From a checkpoint of a small mixture-of-experts model trained on Wikipedia: 9 layers, width 320.
Below are experts of layer 2 (counted from 0) of a mixture-of-experts language model. Rows are named router (the router's row for the expert) and show model dimensions 160-239. Each number is 128 + 24 x the weight over its row's rms, rounded and kept within 0 to 255.
Before each expert's rows: a language model's description of what the expert responds to; "gets" lists some tokens that make up at least twice as much of what it gets as of all text. This comes from a sample of Wikipedia text that the model never trained on. Tokens count by the router's weight.

# expert 44
Modals and auxiliaries starting a predicate, often after but or a period, e.g. will, would, can, may, It, They.
gets: " not", " would", " is", " can", " will", " are"
router [148 106 139 126 121 118 131 156 122 122 122  79 144 116 133 135 120 122 135 125 145  97 114 106 108 139 135 128 152  95 138 112 149 105 110 159 117  92  93  59 122 178  99 123 103 153 128 137 128 144 117  84 105 145  93  93 141 118 136 128 145 166 143 155 145 153 110 143 126  98 136  87 154 132 146 128 137 132 117 126]

# expert 19
Single letters and short word pieces, often capitals or inside names, such as S, F, O, U.S., and the -ist in bist or aorist.
gets: "s", "S", "k", "ist", " F", " S"
router [142  73 101 118 131 111  91 106  91 130 178 127 110 112 144 109 123 103  90 121 180 167 154 127 149 102 175 124 132 158 151 121 152 158 107  97 143 137 108 112 112  95  87 131 122 131 140 131 145  89 110  98 127 143 130 104 131 142 165 110  83 126 118 183 160 161 121 128  89 132 133 155 115 113 133 108  92 137  98 138]

# expert 12
Articles and determiners opening an object noun phrase after a verb or preposition, such as engaged an enemy, the, their, several.
gets: " the", " a", " an", " his", " and", " two"
router [123 163 133 121 154 172 128 105 203 104 106 103 119 162 146 124 109 122 122 116 132 157 121 175 152 105 127 141 119 150 144 122 135 149 131  99 132 138 118 101 123 108 102 165 171 170 143 149 118 100 104  78 159 138 120 134 158 142 155 167 139  84 121 108 119 100 145 121 138 128 120 148 167 151 138 113 153 140 149 125]

# expert 8
Early pieces of foreign or unusual proper names, often after K, Sh, Ts or an apostrophe, e.g. Uts-iktens, Sik-s-ika, K-iel-iszkowski.
gets: "-", "s", "'", "h", "S", "k"
router [122 161 143 152 164 151 115 112 120 133 154 105 115 172 167 127 191 111 104 160 143 156 142 136 115 134 167 152  94  84 126 101 142 111 116 113 142 170 126  86 118 100 130 140  99 107 151 109 186 141 139 136 102 130  95 110 141 126 130 156 120 151 145 169 149 160 125 127  95 162 171 101 168  94 134 138 116 118 168 173]

# expert 56
Head nouns of institution and place names like University, School, Street, Avenue, City, often after New or High.
gets: " University", ":", " York", " School", " City", " College"
router [104 131 156  93 148 127 167 134 129 151 134 161 101 127 149 104  96 185 146 129 121 118 103 100 121 134 164 113 144 160 127 158 153 129 131 152 114 138 183 114 108 103 155 126 132 139 120 153 102 112 144 107  86 100 108 140 146 146 105 131 109 131  81 129 136 110 118 133 143 162  97 155 109 101  91  95 150 102 158 115]

# expert 3
Line breaks after article titles and section headers, table pipes between cells, and the N/W hemisphere letter inside coordinates.
gets: "\n", " |", "N", "|", ")", "The"
router [110 128 119  98 134 113 149 175 149 133 111 111 151 147 146 114 162 134  93 116 104  81 134 118 146 131 125 147 159 111 123 150 115 118 130 109 121 136 179 144 132 136 113 120 132 127 137 117  96 126 103 129 150  90 163 133 129  94 137 130  97 154  83  98 131 137 122 182 116  78 115  85 163 123  92 106 154 125 137 167]

# expert 5
Punctuation starting or splitting list and table entries: line-initial hyphens in bullet lists, colons in track times like 4:02, dashes, semicolons.
gets: "-", ",", ":", "|", "–", " |"
router [132 171  87 125 103 135 100  93 143  88 140 139  97 120 120 132 106 116  97 115 130 131  92  77 129 148 118 144 155 158 123 130 124 119  91 185  81 151 137 112  92  95 126 133 121 147 109 140 115 151 136 123 125 131 119 152 150 109  78 154 141 183 112 109 132 103 135 120 148 157 177 133 136 106 150 170 165 107 123 167]

# expert 48
Table cell pipes in chart and filmography tables, country codes like USA, ITA, JPN, broken Korean/Japanese bytes, and punctuation like ?, !.
gets: " |", ";", " \"", "I", "!", "E"
router [145 124 135  74 145 117 114 118 145 130 140 117 111 124 148  90  89 112 133 119 123 126 101 175 152  94 117 121 128 140 105 110 117 123  97 137 156 141 164 134 157 103 126 105 117 128 129 152 127 128  94 117  95  86 119 179  92 126 153 169 130 114 110 142 149 131 108 132 152  76 133 135 126 138 134 146 113 174 113 149]

# expert 31
Month names, years and day numbers in dates, years in "years ago", and nouns after For or In like example, instance, period.
gets: ",", " years", " September", " December", " November", " January"
router [120 104 126 118 118 134 108 107 140 165 158 113 159 123 117 161 139 105 141 160 174 130  80 135 154 156 135  92 146 110 135 119 131 120 163 178 116 125 173 129 113  85 116 133 141 118  86 157 122  97 138 147 117 116  89 121 154 129 108 115 129 175  88 110 123 121  93 117 147 156 173 115 169 122  81 105 140 104 134 139]

# expert 58
Nouns for people, roles and groups plus who and field colons, such as presidents, politician, leader, father, team, members, Sport:.
gets: " who", ":", "ers", " team", " father", " politician"
router [160  63 109 104 163 105 109 110 131 102 119 148 134 139  92 108 159 181 105 119 115 163 101 124 131 112 147 104 163 110 138 153 177 136 150  97 139 126 129 129 140 126 131 132 146 159 165  83 148 135  80  94 147 101 120 107 107 174 122  87 122 103 109 116 134  69 152 126 111 127 135 118 125 118 115 127 151 115 172 151]

# expert 37
Commas, opening parentheses, dashes, semicolons and "or" that split phrases, list items and place names, as in Minneapolis, Minnesota.
gets: ",", " (", "–", "),", " and", ";"
router [104 142 112 112 148 163 124 111 106  79 133 114 102 150 119 133 110 152  86 121 122 120 119  90 125 131 116 169 146 149 148 148 126  86 106 133  80 134 109  96 151  97 165 132 153 147 122 101 136 161 155 133 134 116  99 119 101  84 150  90 115 150 154  69 137 126 119 105 139 152 124 111 142 172 122 127  90 108 151 161]

# expert 7
Forms of be, such as was, is, were, been, plus passive participles and -ly adverbs, as in was established, universally recognized.
gets: " was", " is", " were", " been", " are", " be"
router [117 104 105 106 148 153 128 114 119 167  99 117 164 156 145 133 120 145  89 144 152 101 107 127 130 161 107 146  90 123 165  95  97 133 122 105 135 117 141 129 160 173  96 123 165 130 128 151 152 155 130 105 131 144 137 114 116  95 125 109 158 131 107 128 128 106 116 132 126 154 152 141 123 149 123  93 158 112 141 143]

# expert 47
Lowercase middle pieces of foreign names and words after a first letter, often with umlauts or vowel pairs: F-ey-enoord, N-ia, l-ah-ore, N-iss-an.
gets: "ah", "ia", "y", "ey", "a", "h"
router [112 106  90 162 126 129 133 138 101 134 136 128 111 108 119 122 130 118 120 164 137 147 162 104  84 124 158 123 107 139 130 143  88 144 138 159 109 129 146  98 163 170 164 116 104  83  96 162 127 146 168 170 108  96  84 162 124 102 127 140  91 125 133 145 131  68  97 116 114 128 120 149 152 122 147  98 135  85 159  94]

# expert 28
List-joining and, or, but, &, slashes and commas between coordinated items, as in ancient and historic, submission, initial review, four or five.
gets: " and", ",", " or", "/", " &", "),"
router [148 122 132 137 126 144 118 169 148 112 162 122 118 178 136 108  95 166  76 122 125 160 145  79  88  85 132 168 109 164 122 148 158  85  91 146 102 127 115  87 135 101 111 114 130 160 155  92 115 157 122 147 139 137 115 139 127 134 110 119 142 171 126  78 125  95 139 116 125 141 138 148 118 126 150  92 134  95 103 142]

# expert 0
Articles and counting words starting a noun phrase, such as a, an, one, two, first, including digits in tables and "three-aisled".
gets: " a", " an", " one", " A", " two", " first"
router [143 142 146 146 158 134 120 121 145 115 122 174 106 126 151  86 110 160 109 126 170 176 127 147 171 100 121 114 129 125 122 148 135 104 133  86  97 149 124  97  92 112  97  97 146 137 160  83 120 111  88 118 150 123 145  78 160 124 164 169 120 125 145 145 125  68 155  83 159 118 119 151 164 130 108 121 174 103 137 120]

# expert 60
Words like that, this, which, the, following, same that refer back or open clauses, such as "the following census".
gets: " that", " the", " this", " which", " The", " same"
router [119 130 121 141 123 100 106 138 147 144 124  90 126 167 140 165 153 118  80 165 121 146 120 100 122 114 123 105 162 117 102 115 111 104 141 130 133 127 114 121 129  90 142 126 144 112 128 158 184 157  92  89 123 130 166 166 152 112 150 107 106  97 120 160 126 141 122  81 155 118 113 140 170 134  78 119 172  86  84 152]

# expert 52
Pronouns, copulas and function words in running prose, such as he, she, himself, is, was, as, more, known, called, and gly- in glycoproteins.
gets: " he", " is", " it", "ly", " was", " more"
router [109  92  98 139 117 152 126 119 185 127 109 144 114 163 148 109 106 148 111 114 135  97 166 151  95 168  95 149 119 138  76  93  96 128 136  99 118 112  96 120 158 152 128 129 162 170 135 116 112 137 139 100 130 159 150  99 110 122 121 151 128 163 117 153 143 143 165 153 103 103 127 123 129 164 132 134 114  93 188 130]

# expert 2
Table cell separators, semicolons and sentence-final periods that close a field or sentence, e.g. W | D, GA; GD, team.
gets: " |", ".", ";", ":", ").", ");"
router [114 144 147 106  92 150 164 130 167 162 107  89 105 102 124 102  84 131 135 125  79 145 155 106  95 115 164 144 162  98 138 154 180  89 100 121 166 103 142 153  74  87 153 108 108 123 124 138 101 137  81 146 128 123 106 184 128 134 111 113 147 145 115  99 145 118 148 142 136 105 157 106 128 138 106 179 124 111 151 160]

# expert 61
Commas and connectives that start a new clause, like which, who, then, but, later, thereby, often in career narratives after a comma.
gets: ",", " and", " which", " also", "),", " the"
router [116  75 120 111 153 104 115 112 158  93 157 118 143 139 125 127 158 178  87 133  97 155 119  65  85 154 145 121 161 168 100 119 146 112 137 124 116 131 142 157 116 133 130 105 166 169 102 165 171 153 123 110 144 141 109 126 101 136 134  93 105 109 144 102 130 107 120 157 143 144 154 123 157 136 136 121 133  94 133 181]

# expert 41
Subject pronouns he, she, they, I; final letters of acronyms like IR-I, CM-G, UFC; and years in parentheses or tables.
gets: " he", " it", "I", " they", "O", " she"
router [106  55 142 126 130 108 115 150  93 137 166 105 118 139 170 111 114 130 111 126 158 141 112 120 150 141 134  79 139 149 129 150  98  99 127  97 125 132 126 125 146 113 184 138 116 118 149 164 140 157 114 139 149 148 131 114 147 122 175 122 115 109  79 130 154 121 123 136 165 110 135 104 137 137 120 101 127 146 137 157]

# expert 21
Prepositions right after verbs or nouns that take them, mostly as, with, of, by, for, as in revealed as, form with.
gets: " as", " with", " to", " of", " by", " for"
router [127 115 101 122  91 108 149 135 177 115 119 118 161 165 121 147 166 130  99 152  91 130  95 145 125 126 149 156 122 103 102 124 145 186 174 106 164 136 117 128 136 144  72 115 165 123 162  78 177 171 135 140 115 116 102 113 128 118 130 118 123  83 111 123 141 122 119 134  93 150 176 162 145  91 128 147  97 174 114 145]

# expert 55
Romance name particles like de, San, Le, Mar, La, as in Tour de France, plus byte pieces of Chinese and Japanese characters.
gets: " de", "qu", " Me", " San", " at", "ur"
router [127 168 137 112 129 112 149 116  93 139  61 140 133 165 142 149 100 103 133 158  85 126 105 169 118 113 147 148 118 109 113 106 107 128 116 184  81 154 167 129 113 116 120 135  85 117 118 121 138 111 145 116 138 115 163 127 109 137 155 137 146 140 164 136 132 145  74 140 136 115 115 123 170 115 129 154 105 165  99 118]

# expert 16
Single consonant or consonant-cluster pieces inside foreign names and taxon words, such as Drob-n-ý, lem-n-iscatus, Chowd-h-ury, plus -idae, -ensis, sq mi.
gets: "n", "j", "l", "m", "h", "hn"
router [121 104 153 150 114 117 126 137  77 116 138  85 159  90 125 106 109  91 116 157 137  92 133 134  97 153 148 108  98 144 153 144 137 121 107 158  87 110 134 153 127 159 163 104 152 135 151 140 149 135 149 164 138 116 142 123 139 118 142 113 137 133 162 119 124 150 166 168  92 158 105  73 110 134 151 121  97 107 136 140]

# expert 57
Word-internal pieces like er, ur, ig, z inside names and rare words, such as Marguerite, Derby, Aerial, Furmanavičius.
gets: "er", "ur", "ig", "z", " ", "as"
router [168 145  92 124 132 107  96 126 160 137 119 151 133  83 145 135 118 111 117 131 100 145 160 157 167 104 143  94 109 114 139 109  94 181 143 138 125 122 118 125 166 135 128 123 124 109 148 147 123  96  98 127 131 119  96 113 151 143 129  65 138 145 174 121 144 123 107 148 114 134 137 129  91  80 134 140 103  86 131 115]

# expert 9
Number tokens giving days, years, measurements and counts, such as the day in Born: March 31 and table figures like 5.
gets: " 1", " 18", " 2", " 3", " 17", " 4"
router [120 121 149 121 111 145  89 127 133 157 124  99 134 160 115 175  93 101 106  88 159 163 102 130 149 135 144  91  89 147 133 150 111 142 127 169 136 125 128  95 102  82 171 123  97 109 102  68 118 178 178 177 156 165 143 132 120 112 135 161 151 125 119 131 129  92 102 101  91  84  93  88 173 147 101 124 129 120 146 143]

# expert 42
Pipe separators before numbers in sports and election tables, semicolons in score lists, and name-starting syllables like San, Mc, Ma.
gets: " |", "a", ";", "ra", "o", " He"
router [133 130 174 117 142 124 110 115 120 117 106 167 156 126 108 124 102 109 120 145 117 145 111 100 112 111 134 113 160 126 156  90 137 120 147 152 144 153 137  97  95 126 159 119  95 123 117 132 109 120 168  92 167 116 135 125 139 143 145 107 138 146 144 105 151 154 129  89 125 149  89 161 153  96 144 143 138 139  82 146]

# expert 63
Closing pieces of words, often after a or an, such as am, or, al, ion, as in madam, Metamorphoses, orbitals, provider.
gets: "am", "al", "or", "an", "i", "u"
router [141 110 141 160 159 146 151 148 122 180 119 125 114 123 170 120 143 186 112 133 165 156 135 153 158 133 129 114  77 107 123  97  90 175 107 146 135 151 168 137 118  88 138 163 102 154 116 126 166 109 100  97 156  84 151  88 127 109 115  84 118 168 176 154 136 131 149 126 135 128 113 147 113  95 114 155 126 143 100 116]